Experts of a small language model: 240 squared ReLU neurons an expert.
Below are experts of layer 4 (counted from 0) of a mixture-of-experts language model. Rows are named router (the router's row for the expert), up (a neuron's input weights, with its number), down (a neuron's output weights, with its number) and show model dimensions 0-111. Each number is 128 + 32 x the weight over its row's rms, rounded and kept within 0 to 255. Numbers have three digits each.
After each expert's rows: "raises" lists some tokens whose logits its average output raises strongly, later layers aside. This comes from a sample of Wikipedia text that the model never trained on.

# expert 29
router:137145125159133172181118138180105123082106109160106173122111134142084139101110154109131121111121090135133120161128156165115114134173123115139121092121165086182076134132130149215138146108134159115114134135155111120099158151106128199085099071150109111119160128082117182151121112098146139077107175094168079123116197103153168105143147075075
up1:148112123130119164140155103124092115103164138137180165157096099167116160101199116112147101159162143245115153177088095145101153110117107085122135208244125184089076053044126148126044151158100186191141175154172131146129111106091159128154132091131150147100128160119198122116094155158130108131095221132153082141173117101160176128172109148162
down1:155099159093141152174101117111172167067067090123117071137091151096125124197078142168076136153121138129136141149142053154190114138139142143163116119081080095092102117179132146142220130176153105139101073040126128088112139153131180154094144134125093081098175114127045128193112087198155073096126056152146130163152166118089131146146134138148
up2:135182114123120161162136144102077104137140138162143135127092124112110129103155115141106157109099088097168138105160081121115114180106167128196103143129100134136170112119134109110080149122107150218123155073162188115147121149171218083090145186122156145123127217125177121132175148093100141153145130100080148133163137100134186181124109091060
down2:109107189102079086106137095082180127159123152138164132198179131118093145108091124158134123119144070082084114099150126147078076134138123087163104127121098112147151122085113146105138098122143141152043092137103061156197115097143137174091109080137182099117098124132141122069104181137161090140113135207088178131114161116143073047178110138161
up3:162103104141083134109134111125147095176071122180183072127093115177128113162123095152168189141126163143105172105117101099154205088063067044167153134135099194152176198149159113120136183137113135076172104170105115124102078153118193180128110132124132132108134114157102060139125148115101124169140140113082101128132160134134101172112133120091
down3:165168124120109170113084179105092215107131105121120133171139160079102110196150161094092150092158104122149142055167138131131132105131090177099122124084151121078096077078105168112111145157098157135132119075089170086102092169109098192137134143096134151131117140124093102133175084143120149161075118158129120161080130128039121178114146127121
raises: " a", " an", " one"

# expert 6
router:155119071129085125189126157166152094107124115172118147215141122071087172076108091092124119114125159151144150097178139140136101151182073095105127152133096111121087116091142132109125083137151160127104124132151081033101122174170148114102084183052142159120145144136134125147120120118146185116067143094104129157130160080153095098122106071145
up1:157194153138211108156166155124045136166113155093171165160109101111111129099155129121114142120195114127134123104084207183128148127134123097164101082129091167154106093112163161104139118118127099129115091098159166172086096129105185137135141143123137138151100155100089149173136129097176132106229201107140120133088049111110177193105095130132
down1:095091160142127150135067065129081111179090129159054135140155167147126134097066183111161097185143081112140121117134144125117099146184107185077104158138090095129123098144149078115111117088080082132089129112103144184099137110123118174149137139107105128159172084120145122146170103143063108139092183104142105093158208118128177116145130137178
up2:151094142143105146181095133081096133148095135142108145156158113117117120077150097105140100133171123113079100176125144128132190123136166169172141121073124138104074094153128117078134144080164160134142163140177133139194199074067103073089123153150129157098142116189123111093130092117090105117134139105144182132174106176089142107169093112090
down2:126124140120105096124158079156125059158166181138149170109187157127028072123122099141155178138108129114178120123136141205164165120138145182141083114168156146151083165128207087136174062154110125133073114151134134127170119035146083128090183160145133113096127112173113093165175070098158092148048168193142110117209123125102135123153162082159
up3:128130094122098142148118124113197181096054105121153151125129140134092131109116208034118061129113105147120147126129068110091125124123089100232076124088157187094092151165174108076118127109125106131145148075075107125127178116095151149139092084098178108101112104066100097106111114185080080175109153104158120149181063094131128133155116159134
down3:125130143114084120154130116145106099166137149105090114096121199155180122149083102118076145161134167105146120101085089069110164140149140111124125057144176149085156120153195141127179148079154193080180140132119144135164131105102168127147173186152163195119069076136171156106093129201171105152159133142150067149160077154073152139116145104128
raises: "wan", "stan", " space", "ped"

# expert 23
router:088123068085079087192141081077172179166170160132132094128106141115123114138096109112107101041079085181096096203059151144122150176159135149167107119115113068092160164112163156131112110101146147163145139142142143133143105101187106111110152147119089091147161118155090127107146065130145116132151161111088136124109135092118116153139135117130
up1:136149140199079167135160132135111096115137125131166112114098133205095108199176162136098180146186088108122161167159059075104106103132163051095105129169140135191105124147140140201148147116085150171177159087118173141133087069105114140109106137141132184115099165163185124190136178117124115113062196122130122128095062116067107146148126104147
down1:111094183127107200086065194118172145167109172092118153155154125128135100127086125116161095174160108164119148099145169133160146118107106087127077169091117152133128115137155091115153158162149150122153137100167141129074136134101131166125072148088053146157103078060141125107173147066088140134093178105117118121148137185085109126116153096120
up2:175135155081064105148138132128090169075145128151101167103098108105071084191152167152136099114166124105115139146148114129153063180101149101117095175125121110130117089189092112099126099105110142129103092131136207134151131059119148103129098180158148113170000153115120143149158114158091078168133126150196150096110130126102112206132091090097
down2:188130151125074163145090167120138126173105095086112156071103146163143092117155190120173162107211110152174168156102096106124121113073078075144147128069121164110191114124165131166152140126101168080135120146121135111156132175112123074152152129094136143178105154144117080145171114081108142103133111134147085091152091158205086128100136102116
up3:166170131138168115113117174132141163115102160081171137130050158069149124148138095134163102159123115189148130093128086127137119064173137088146108112099189155117086086126117141081130119143053121126176133072145221140091140046126151122134117184127101117038116128140110108139130159088137170085126126090180119170176121144112146174113132131112
down3:114101159106097149166091160138118084103174146152152132132127177113202101149096142107142137123155151108106172066112121135085104035118131138136158115064073150142080089154138101087168135138150108122145099133144115127218074044134105120151103176155108153129102106179140161108156105113123134081109106084094106155049091133099108101069123114119
raises: "ock", "arc", "mit", " students", "amic", " patients"

# expert 35
router:108211138155068130198081143179105122127133151100110135088179070145138110121147125167162094111156143100109163089119113070123104097123116093105138132106085117144107061147105107144089117124107119120113184083106146155151092124113121146142156093102152145158145119070078128136101145092104070135135149157133105106161097134131111107086053185162
up1:148035081152118134148081132104095164145061215118151079091157139123142154130168095132041095118163100107124168113071129108116102103096074141123124180151121176137067142131143121126145121153115143071142103088100117126208096094095152135171100102153099113109102105113164163185110162126151192170145098104154174150148057117128119084144179168098
down1:102073117053088176127141149162144218079116085109104125121155105075130111093138162146153179120095053113170177144134137104081155114186154154144126105092103076114123110091150171125129200194118093138103126173123163124155045137084208146150087108087089096106138117146095108132097099120114126117053173141132105070160136156148082033108125147175
up2:086115188160117142098120157161134129107116129130152144090081124102170189183148206097164126156125128131084126120173149168129139081105123141128210089129108122146109086135156104193165106121123116121130124145121118145110165088092101081105122163161133135125106153104156121087117173141166127154178108114122082156109121108137116139118126063106
down2:135118139159142130138185106138136098085108157046175162142102169124132081101095097153148121156137156156057183117155170168138139154183107181175120083181139123081177150156141092183063094151153047103099118063113197167148167075083139174132095079146106097141080109141117147135112160116149173158103131164064184077116091118126104139125161133137
up3:103128118117131087095126146144114086080122074050128115109123075105160052088092175086088133061117122105118129093120165171108066157142153111123188059159095092070134122108079085159156107110152110167070115091114142137096233101108102109148146181167183126074104192169185120133157143115178104105123191103144080061116161121130111128135115135159
down3:115101130100107142141146112147090124116194164040090147153094174152095137120140080194065152139124129106125099122116078140112084086147107148095130135075167155139143108156108137075110160161146138120139132108145131097126153132139219083132105117131145107184101141172129164148112155151129147162171151116159150153141118124126119146120135131130
raises: "ju", "ad", "use"

# expert 7
router:102145164092135110105152173176171117143164110126203155098092158099204180105131068117104097136091092149129127135168149142130102122133100161135150138177170133122160085122123122180075166158196107085071120195077131133136137156076098130105091160163154125107132167163116128082112123150145146121084126200115131140145099119215132121195110162100
up1:092114116110127153109115209143134065148106158176133110149108139093143130127124128119161048147183166143181099159121108100065124138138122094104165111161128148099082164161103099123176136123134087177224140141170188166070176116098151091160105149128093108133137098093164123165148166132142150130100124159111129152157137143185139140157194102133
down1:078164128148077202166102124154152089186131012110131055089150116118103120124057151106173126082094118152141115102077113097149124114151147130160189147141145178111093075130055121087110169131062126118128135127111133095110133133160140207118101147094163166176131151096109114102105142175145119121123158080121165175150107117153105099073146123098
up2:153099110161068125191098126111109077126133118091193165119103107066097121130156168088092096193134108082131115111084102099116212157051171118174131135135091144196174075141092137161152153131139113193153164100199018100149117103123134087184086105156148075175143151116148141160078154121082120126132161162138176057186124135126145094127137135111
down2:120151122131081110108082150161113095149114026120111097178138099209153120124156104095153117094197154119094134143102126147167192162112127123116151110122167139134173101075136082133106159119087098072161181088165142121123134161140090080143131128162098124148156123143111090153097171127222189150104182149159179095115153177075114137070115132164
up3:180135137154141155106089180073062134143172118156172122120123109173116095140131144168140101182164128112151091178120146177099160088066208090084131128083063085105160161103138111139095136076128092156132053115089148157111209151133127155081139109086090149070103147133099114133098157074126146099120059077117125148109157131140167144126118096106
down3:120113199127163121127101135119125099145108095095110135135141136154132206131169181089164161143136113130161128098140095150106112162134127099080084127084131169162104114089108134155128117069162192103138182138115100191107077142144161157074159140107163138168084154104167169104152138113077106166075163120203114151138138199141117074135115155110
raises: "land", "right", "ear", "ani", "ren", "pro"

# expert 30
router:108126151104173147099155099195131092130108103120098107073088122179110140138106139158116109145126137156099133097090110138143163074128112141086109124123137106137186187115125095126114162137147153097116094154085158132150122150141079161114113092163150098085161099170146142118090111135186196108101089131123138127105208152152117085087065198154
up1:117095114182112130107143133148128112149113122121094169161158073108142112103111069106199119147187109080101070150148160142081115118118084158133182063102170091181113129112169098088108096092148143139143150115172128124136107119167142078147178153124116133142133106215158139098116142155122121133138166075106140180146086149147127118122127164105
down1:117138129150134140139088104078091151148126101098076076179114123145109168124132079189155173097110176100170104091146100141126152122089121059060131130115097114122154114169144148182128196167171190105090140131169077072098124139119081143085110143111066140146122148102156149080113048126166125073168117125108124113194149107148116126172157181109
up2:102104098141120094152086124119142115059160129178094135122147093108076088111158131168128123156118114054088117098132120077087159089113143151075093112127093075157095096153134133117159103105119138139131096093193098112119147132066073104174151119080099065097103123124109152140229190106119148122120133139125113142165141137154138124100098150119
down2:140150162161107105185159147146132103102102187131145125115104089109112112133118111104122152082130139153106183091111053138128074143174089118134167170160138082119089095173138088081136098104130086111147047162059135243160090135078128127078115143114073110113151154055171140122119111196088062199159158156161126167170099081162145140114139124135
up3:114183105075035123146098113098187143140167131113180154106095128126151135156172102097087136182155126151081102132184077112130082128093149173084130124086037156100135142067117095175140099151154160168140031109163115123128124142184134137116148095115138115107060111159172097152093117133114089130138138155151177130103169177199159191144152148098
down3:166088130170079086139124137138098161121107082175133109095166172095114141175081122150140100141148104148178120183059101134159111076138135165134109048113083094171129108107125133109122118137121130156121085060086102091132133120128094089105117164134106126147134167121124062146117158118129098094131104106077136143151123173096152131070082165176
raises: " v", " (", ","

# expert 19
router:135129184105156082105153134138134135074118156099174148133140146127171153117142105111133110104144126125179078157149202135107115140193132143151100124144127153187115123101162107111158116160129067128068079171114087128111167172111111079144093131126099095105121113136174091111144136160076090085080170145100150165107082139119151108122126103099
up0:108166120148109093130152098122113081130168117138129148172145120154086146159125110169185113128113168089104086109117048163174127103103179130138078081133019090197130109117160184142085153099083102148153134103086109187117123122169170121115141128160123135110088111103093146123193169106118138087134132155110116129147080161150114153157174190103
down0:203110129223120125058125084130040178113148117095124089078135180104105137047150142190143186110199178110124134198141097103098119145073086149156126174112164099155093091122133127129151163106109102082149152090147135124125142136092163175114124142121157087126110140109095146091141128164113155108145120034143194127107132138120151138127097106144
up1:121138066127126098137118085089129129111103137101156132136090105134107053115122157171066050091099118174174142189175139122157085115144126121097087184126121189156153099146165129106163090133172113148163090118115099238108128095105105161072139160147117142116134161117156142145147139194109126113136131091117162159099100161049142129106160091139
down1:109116161153169075181088123120159122128081081104143150112133155140139067191163115152124114142107131191158098154147106136172122161110123125062112129063099118074178074117192088138130120133173141063131137132118142124159128079144135116122208160146143212133114120131172112085158149153096142154175134149160129162130132169123123149132152141159
up2:177138162129200100136129085115119115113130093106133106089150144128064131109196142127103141163123113100140076126099142129203125091092077063123115121152124160080112105110130070147171135093124124109117151086182084104090137094092135165139128142120137109127159098080063124170115147175097060099132134101120143155142077171136095121070067099118
down2:087156073141162076152135103090142064105189185073154092139150130160115133123132100103098151127100117099074163101143148116117122112120154176144191114151111166190153187126169164195174171095172120161144113116163119140112113160114129142076105106168075180108065101178087126077136064148182173149133095146139091113113068164083201112107121110178
raises: "rap", "ae", "rid"

# expert 47
router:060130136117124074140161183096084139147186108119120143143134138116154125126156172113079149130111124156123061188123107057116056183083166162149143097112147079098168143115131180133134159121199148113146149115180176093098155139082154119095201156118142112157087135090157090098090132084168159083117182118114128138120187149098162126167141138111
up1:126107173123135126179130110128120175164068112090078073156179184154123109091123141192139078124116152193142182138095147143156154130155128085085098127104134161123084123087150191132142130103094187159155107073102160145105097081088133088134155142110137160119155114141120138101154146123101112115076082148120188156101124147163145120110113159119
down1:092172148094154108157127134130147192128165122104161117108159133170156108165136090052117148084120155156111158134129153158098142122122091116127098124095128123140124111097131144143108125043113102142086151159074104081168130106196125130135090120150181158111108073123124101185096120067101122136147127135199210112089170140139063156151067127136
up2:183164084159103123138114107122182114091126145178128119095155147124051076114091145132216125152095143139113072131095093132125139104107138121047157156124137161147130123105085135123150112179073113077058124096189125157101125134186095152179120147197131177094120132121120127173202150123171135126178045176107168132157101132122152088050156083125
down2:143144196127135130135142160179126160157186221177126116182116156136154174103170084160163138171091150124135133144163167194169156174173130077078151152115150122136124133138096166172137145122083143112143120116127174086131191134136090109143113062103111137106101135125111145130100115174148097114101198046155099085100113155068093098183124160105
up3:124139160147155122125176053107144144097119142144117113115130170093072095099147073183151114149100119106083149137105141150163176041114122102101136165115139164127153092099141096109164152143171089148087148150133121133090155128121083113157104105154115148095138086137181135141151145091096115135093115141120148121139120131154205164106184135158
down3:119171118104165141129140177170142104167136119092075169134106086117124086091169124138168157091123118131120136136180106100081149072202217127135109110115113097131119190111161107128098095105171141163044144165069107149164153103140119137085109119152078116136158076192156150138181142111152154133152088124091115102110191128201129122092080112095
raises: " the", " some", " many"

# expert 1
router:105124150131142136105200177192130181161159092152152171119123133135065159129093137140093144158097077143103116148147171114150105105111098079129162174152135133080117127105126107137130170159146116109123090123155110179064199165087141151144154125186071157130112146143167108138103074131167153121072112120103128131063138163161125132137096152139
up1:133119137150198058139143100147200107163152119117136117164092142170134148082095120099121189167166118150091152090105082173135129087115167113152129111117079121134174141175107118090140130067153177131095130197160136099125136181200157185161127109106116115106063147135163187107109144134087131140203104123155115145167160134108110123138097120141
down1:103126088094102106102152130163114177129129089135142107119146128133157140116108191079114108143162170112134171149168180141115156163113129143138111123145131121181132168126140189137124137135123105118121093098060130114112138174154166135060058119165086145181113163071143112117141114093171155138095127179159100137144096081169102143160093121124
up2:122089130074136074143121136150066122146108090091098091098122075124145130163114116089104110138115142099133151173094140142105140089108119145163105190092139196133132164138134152084139145094145156104151176153162124129126128144078179127154161174098177117093093166127072130131167155136168159096109176123175107128126133125178068083106099108160
down2:132148108131143140120094145097126100097101179104152139121135121143114084124134153172088116113132115158155140165134148122145156116115082098093143144136068128089157121191113115133128143114104116117128089108098137200110102108157077083104124153086148102105144117155067127142146194154137122124106109157123213131177118143114149154135133163118
up3:148148113138116153142098148103133085105150157088143145051119135118123157083151138134120127084093126134169131150145174161165079101172118192101143127098154127136061113131173088075189149123135101111126143113128071178123136174126159133097108135124099141131087103191159157086100084150146177159140090156136159143156082160090099090107100114095
down3:141093144135196143122105087099154176129119100128129069134047140122145108138111129086138112113074088124119163101157133114165107067125090100101149117077107109155084107135127144173130178105093120097144133036122150146181067127143164181162099114130124120115154145218102112174146117058098170204129221146114153081164154120073097101144046120171
raises: ",", " –", ":"

# expert 16
router:101128102141103136178133117164122142173094140076070131154139111069084108095084082131130089151126112145089168125132133110093144091161089136066107143148136169121131149185138187147140116129160114094198120142131097124124104114138103143183109099109175146151127106158129141117141119108113155187113130154120171096168137118202119041125100156173
up1:129142131139127134121094131103142111145089122137102134130131127112108081099130108145171163153153164137178108161125085163127134117139112144099163114138114120190146083085097093135216142130114077105105136083142135118132195139158183157094128173102134122122054114147109090146169094054138107171138095160163121126161129134157178132158080133113
down1:158116131124100152210141191135137102199129052139145141152140154121172092186087084073135185160114085097112155146147167146095134073107149111185107159135114104089106157135099127146158124113096103107140164163114100130098149113182168090115142102074148152141120178146102114112088115122145135141103095142170092076122173157093152108092123155166
up2:156155099122102128118086071144160151121073147127125119087187102141090127169160115149112065102102111160128096108134097131097133141103147125127190163142114080142148100132094128097135145112130103147194099138115093095132171130125120175148157091073090102132105139153162210103112106085127133159108141121123117118108097079096154099148093156111
down2:121072114102089088158178097092111171126124146113109161120148133089149051166124091121102151118081108098158150136113138095185097065063144181158112134157091088065185051120120099136071123152106061093152178122138147065130172089106116118130076139109122155140132120203089151086164121106151155081217138168133137100112190158112109142161145162072
up3:074159120078139083101201146088159122122148112102097095000072138141127101148183124077102134101096110063133152061067153153107144130139127144105078081132170090140113092148129148075141084148102147099137109155143128157090111102098106081093158090113122148169050115134067091167134113159148116144149136110127157089165119131140139144171169177126
down3:120109153110190174138070115142114145169152115147134155157148137091126134115118155119086108059140139128075158073138113116094154082154068218107104165112095147095118109175116099117182127118173122177176125090155037079110142128131188051117167173110130176160137144120098102157122102134100209095130111137119113161152143165119036167168143113059
raises: "pan", "isch", "du", " Arena", "pop"

# expert 32
router:144176102119129126107100177144108115093122106078113137170132095145132108074154056161112111166119137172206122127156172196097093221072194100093071136135187149075122078084111108100083114140115101101048129201173118082163145134150115132065101144128138097114166175088140145097077133128168157129131122074144152125122113096139115166132156084124
up1:085121087088095146168073158146176108119168104074124133159177134132130135105147109081135163152101076151119125143148137097133085141179103132130163161074092138179117054213136196135114166134093135127151149115176175084117083107111153171123093135100130137103133153074108092145114182181124146075158134127128072152213147222153168081144150142084
down1:156110090116171160136146110081094137214106141101131139084168162108126135154122113113078082119171151192118104135133157158081061093156117130093161098045117180150136117162100151149116144123128121204133138091083123089144107112135099140155099125112128126143142127170210141115073138112143124029143103107146180066097132146115094041037101144102
up2:114132115174145141087103158124115159074162147093149135083085097092117103126097099099154137149080087134148125221222115138116074091077152103127148134096163071140127120113169104151106093178126122134172102119137128120122109133142110116098110088129092129097156069132114097107127132108140095106098217136107140173102102106083121201170109174085
down2:095137135113184087120127123110158178191127170112173084134142127105157123183102085098087191139122110139090151208150137091109170148124159117134139126118140142103143116141111123119074151130189160087101088134106148166110169135087129136107125134134168070179084119138094086126164140100106102119131133096124113162190181158127072159132132091096
up3:118135064160121140107106169096147129099120097155095143123138152113146085173158135155126101107117125125141120088167091147124103123042112135132117134103100072113104125089101150087108117150063167095149132142114117080134088103100130099073172149110067156073102059084149085125104150203135134094137184163109153100125177175089099161150134104114
down3:094115064149092141195123130072135126159198129161135137107085104199116116093085154110103154177134122092097156121176159120122123132113126128071145130176135058159098150163082126116085144109134085114150118136126117107110159107175132092127149148192130084120117135113180155118135088026119140184083109158067145166139206199153125169181140087072
raises: "-", "=", "St", "Member", "Scientific", "M"

# expert 21
router:140100085186173109167123093159150130168160140134138154109175111134115121083199092071150137090158109106119109108127160080072173103164116132132162127118110140206138128164109084119132073153145087099114132181156088116134157041126070160137076151129097176157146144149166149103137102093126102167116124130160111106160107096151120151160147137184
up0:113140088094087148137094128076155099097129111145098062158107116106143109139140147163094082163112157115102126133099145126121250161095139145169159159146064116182163107120122102092151112169098090141158107107128102136169093113130165158138140064115192085081170101161120130118107133168118157130141089156152092128156158119139114118110166145125
down0:141060062101102096083147092085141157141195141085127119180093064057076104146102100136107153170123082129158161177110105090072133135073088123101102116103098165112081086163132172121152127078135116114158092141170062119066119080150147057164130092089104127096115143101120129100116163102126141075115064133178111090121149093080046163152128105108
up1:193111114169114124201120137163121059134193098109114071135085178132140095143099094117098150116157127177139143126111116129159157106133071131103166114154144139148108116135111214122152125105066147170157168135138115080170150116149102116169063087149121152138116155089166192109120170143076122166144130088161138204177189091133133107140130140086
down1:160103160126128136157190133108126102180163144070133118113125128155100094112060153135141116188179097131128149077178110130146163116111115133153143112114133080091097077105175082152131103092121109141102198118172175103125189151182108153107107067139144155103116124107127159140166170164169118121187128114150165141095128121084140086140153061107
up2:229141186109134133119049200075176168140113187149124159115147148132118104108112121190102122137094136179123145087121116147143168095145133175120121098152096105139181134128144187130066182147123154142129110117073116108090142101141197088138076090123186146127129111175110114148119165117122219178073125094135126113075164080113151133107154149141
down2:067124064103167104131129159105121152080127067084109125163197112095124154132171156164121129230164058173101078164148127141137140101144118112093122146137143149138099119136162132113074105070103125066110120092136074176093111102163146116118131085135101127174110100124151103135185101163109108132116148114143123154153172163188109100152064115098
raises: "2", "0", "5", "4", "3", "1"

# expert 11
router:107124121064103138149156074145158118103138070130161181138138138184100071111159188130196133135113159069074181167150178137103113131131155184130117096170150123148083092165140123162151098156081096140111116130133103149129129143153097076153113134160171177131107149129123119143185127181143084099109127138127140167119088129150116138170148091133
up19:120125088120110147094125181076171156086125118125146165131107081154135122077118126168093116165087120170090062134183106129106121097118051107172110108124139134110123098111149138130077143208151098081116141165174098166081177180082147135070119144130118094094152116130128161187129131122145089148144071116126165103108179128167173149099179132166
down19:090059119119111104155145115202149111183137123118207147130083111075159133105077095154068195127147105160119148062168142097152074119141060109129149099112140162093176119111136101168141153138089107051092099147110126126117106133209109097095172110197133123131142117160137095127102077159101140111170121085030136097129124111128129120144144164135
up20:151144089119134114143171107157096096115065153111114139184163187115103093112102129150168152124159111112158075213167124094141188131175161104078086137105191107124110132162140175154055123105207135153111111117131082171147167130138120113137127157113120125143115092152206137121100146151126095128078114162137179058136108156094098098148084136064
down20:168107130133181130121131078100148203108137142098153084158083167106157104062069094092089151143151088106124113152145146112164107114128137107175165091092098097091118131054137137160116147182154091107079205047108124087153167201141127180136093087103132102141147113120151140146051132122104102140125095048133147138111145087102185117146111150151
up21:081126155101086129121047123121096062089186130199067135176105123115115133119125104152122123178144155109086161138166127086096078153139157140082116127143109135168107097118134145129114146182116129156084095150124100162121132121136175044115107106099156140162101159127136107160142136122174113162165136086228111079125100148160173111121102152118
down21:096176140084136127142151124108143151063127101129146124099172087156113083117084075111076131123119082101139075126134087111143173157136157146093136077087208121112120153089095113116158132141153127188157161139074147164175151148158129105112195086126183113121141124147129172116081118116096101135162105084123037118109127132165221099171149128119
raises: ".", "\n\n", ","

# expert 0
router:140091117191141093133112106121160147177177119182165145117150143210086165144148114138146143093064144091078163124117167076095182126139153106112122087131139142096187167136118096090163101115126115122146104149117138084139146068094105123133138116133087185126133123129128139093174095153195110196114104110201202146105165111094123134119090096127
up0:208173099082135159123140150115129130158161122124112096112074109130083152102164100095149095116143105090154114100117158158100128101102149105108115138120105158128076107146134104136099117073099177104138136133114107106155097126100068080121131140083192166091159114168118149164118188102149114104172114091163128148145126123137126092147140104048
down0:185201136109079141119098102195139158157112150135153083189099137134042157118104125095126110145151116070121122087177118158116125173111143112098138161094167116123150154167088129102118154079066158075089203147131136110069110147138124124164158123201145218126091159137115144097147151174090147076124129118092143129108113129163117123164098111126
up1:127107092094147122121145194166128149114161108024047108095129144137081118144124125099105112160116186151133093180113110123114169112161088165145176134174151110163060123095125156065157041101101139148198137123145134176113102099122135134147149105105151081105187105154146095137156191112131136115108088127126116138143076172133165234109044125150
down1:111075142122134131156141114124112101175205115113108128116112101093067102162127123208104107131146112196138122092114123141107080136089079106149088147099098185215154124179105156126187151128167134117109081106177091220140130111123094131085192073106157111105110121127078112127171110117155173112164168224110077121129143176109159149126123110122
up2:167132138089142149149164128112122142118172158092027097103065088144150098140054017154144146172121108111094103182161136161155140127126118125177095180091095141123114147105128116076151092137097156139138136100080133132121110125159184154111149080175121077089142166096094134133120154135124107133163143146132098103123034107145143172125125122168
down2:153083141141208081129150155088084097105145092165104079156121103050152167106126126161115156148117046072127104147170125099090137147157130077156097133080108119164100057110219126129125212068091143105100147112130205077105143118071118098116117124165136093159178126093147138092082072151162124180120150101121104167093143170097128086181097102139
raises: "=", "The", "|", "General", "While", "St"

# expert 2
router:101147094097093148127097125082108146101129120180135123187102120076197145125092082145112127128070139101155176127120109131171131113103168111169050148118124083181138066152128163124107196132142150122128106142184120120151156079124098102109101158126157126096113139126115118118167083111044101086075096137116121104147051152128113132164121129108
up1:164145120095096127134169150151079087127135110136125143144120151067097136119132120089111167141119145209133067159160161086166135179166141116181128081192177111134089169109070075163112104127134119184064152131124170125173066102091076158064106093115097118185150188091083203123203114155100123129137114181128122084124133128138114072160116150153
down1:118118174153083140142171099129098067123104171139147126126106078086107095187135126134124114138117095124118163147163127143115089100178133107112158135146107070084113097104127128181046130076223136159079118153138170141130173093128083140164154074112101087147193174127136114143147179168091103123121152115145155123140143152120166122123131117150
up2:112154097109112076121151105153126127123177121107095151124115095169182162161119133174122116104200120092139176049059116094117129080091097172122130117156072160119102157095193126151117130167110159161162133089129123179145113146152156131120125127137188195129173094109103061158153149107128101117176150085101123104177140139152127133101101099204
down2:107099118102128153122088152102162134137147128150076194146116112106138086113140115190112091076186169101128128146112185131055122156107107170113173132078089134085137124073102129152079042121115114105110084127104085137105190172097109103157047111160145085188108135123091060101188119162192111176147089141126123171138120156112155075096115085138
up3:102116126085146095159070160112146113179099100102148103120111101153128170121090121141140102114101133190098132126136094098095144119068197127139122145133076119165075161116133127057127102103128096160149119148144139112120112171065120138095102105054132155066112136135141130191157130150086095169191131105121120112095112101135073099094147134114
down3:114164118184130159113119089165134159156116121153128166083129115174118065131152121115152071140124158110120130113156123109080148116164082169119109127182106169176120141120118100118123088170108143152103127092189133121101165121115108107126137092110161156176164112143127134081130107064087165076178156148157185139141201138149089026120109123134
raises: "’", "aff", "uf", "igh"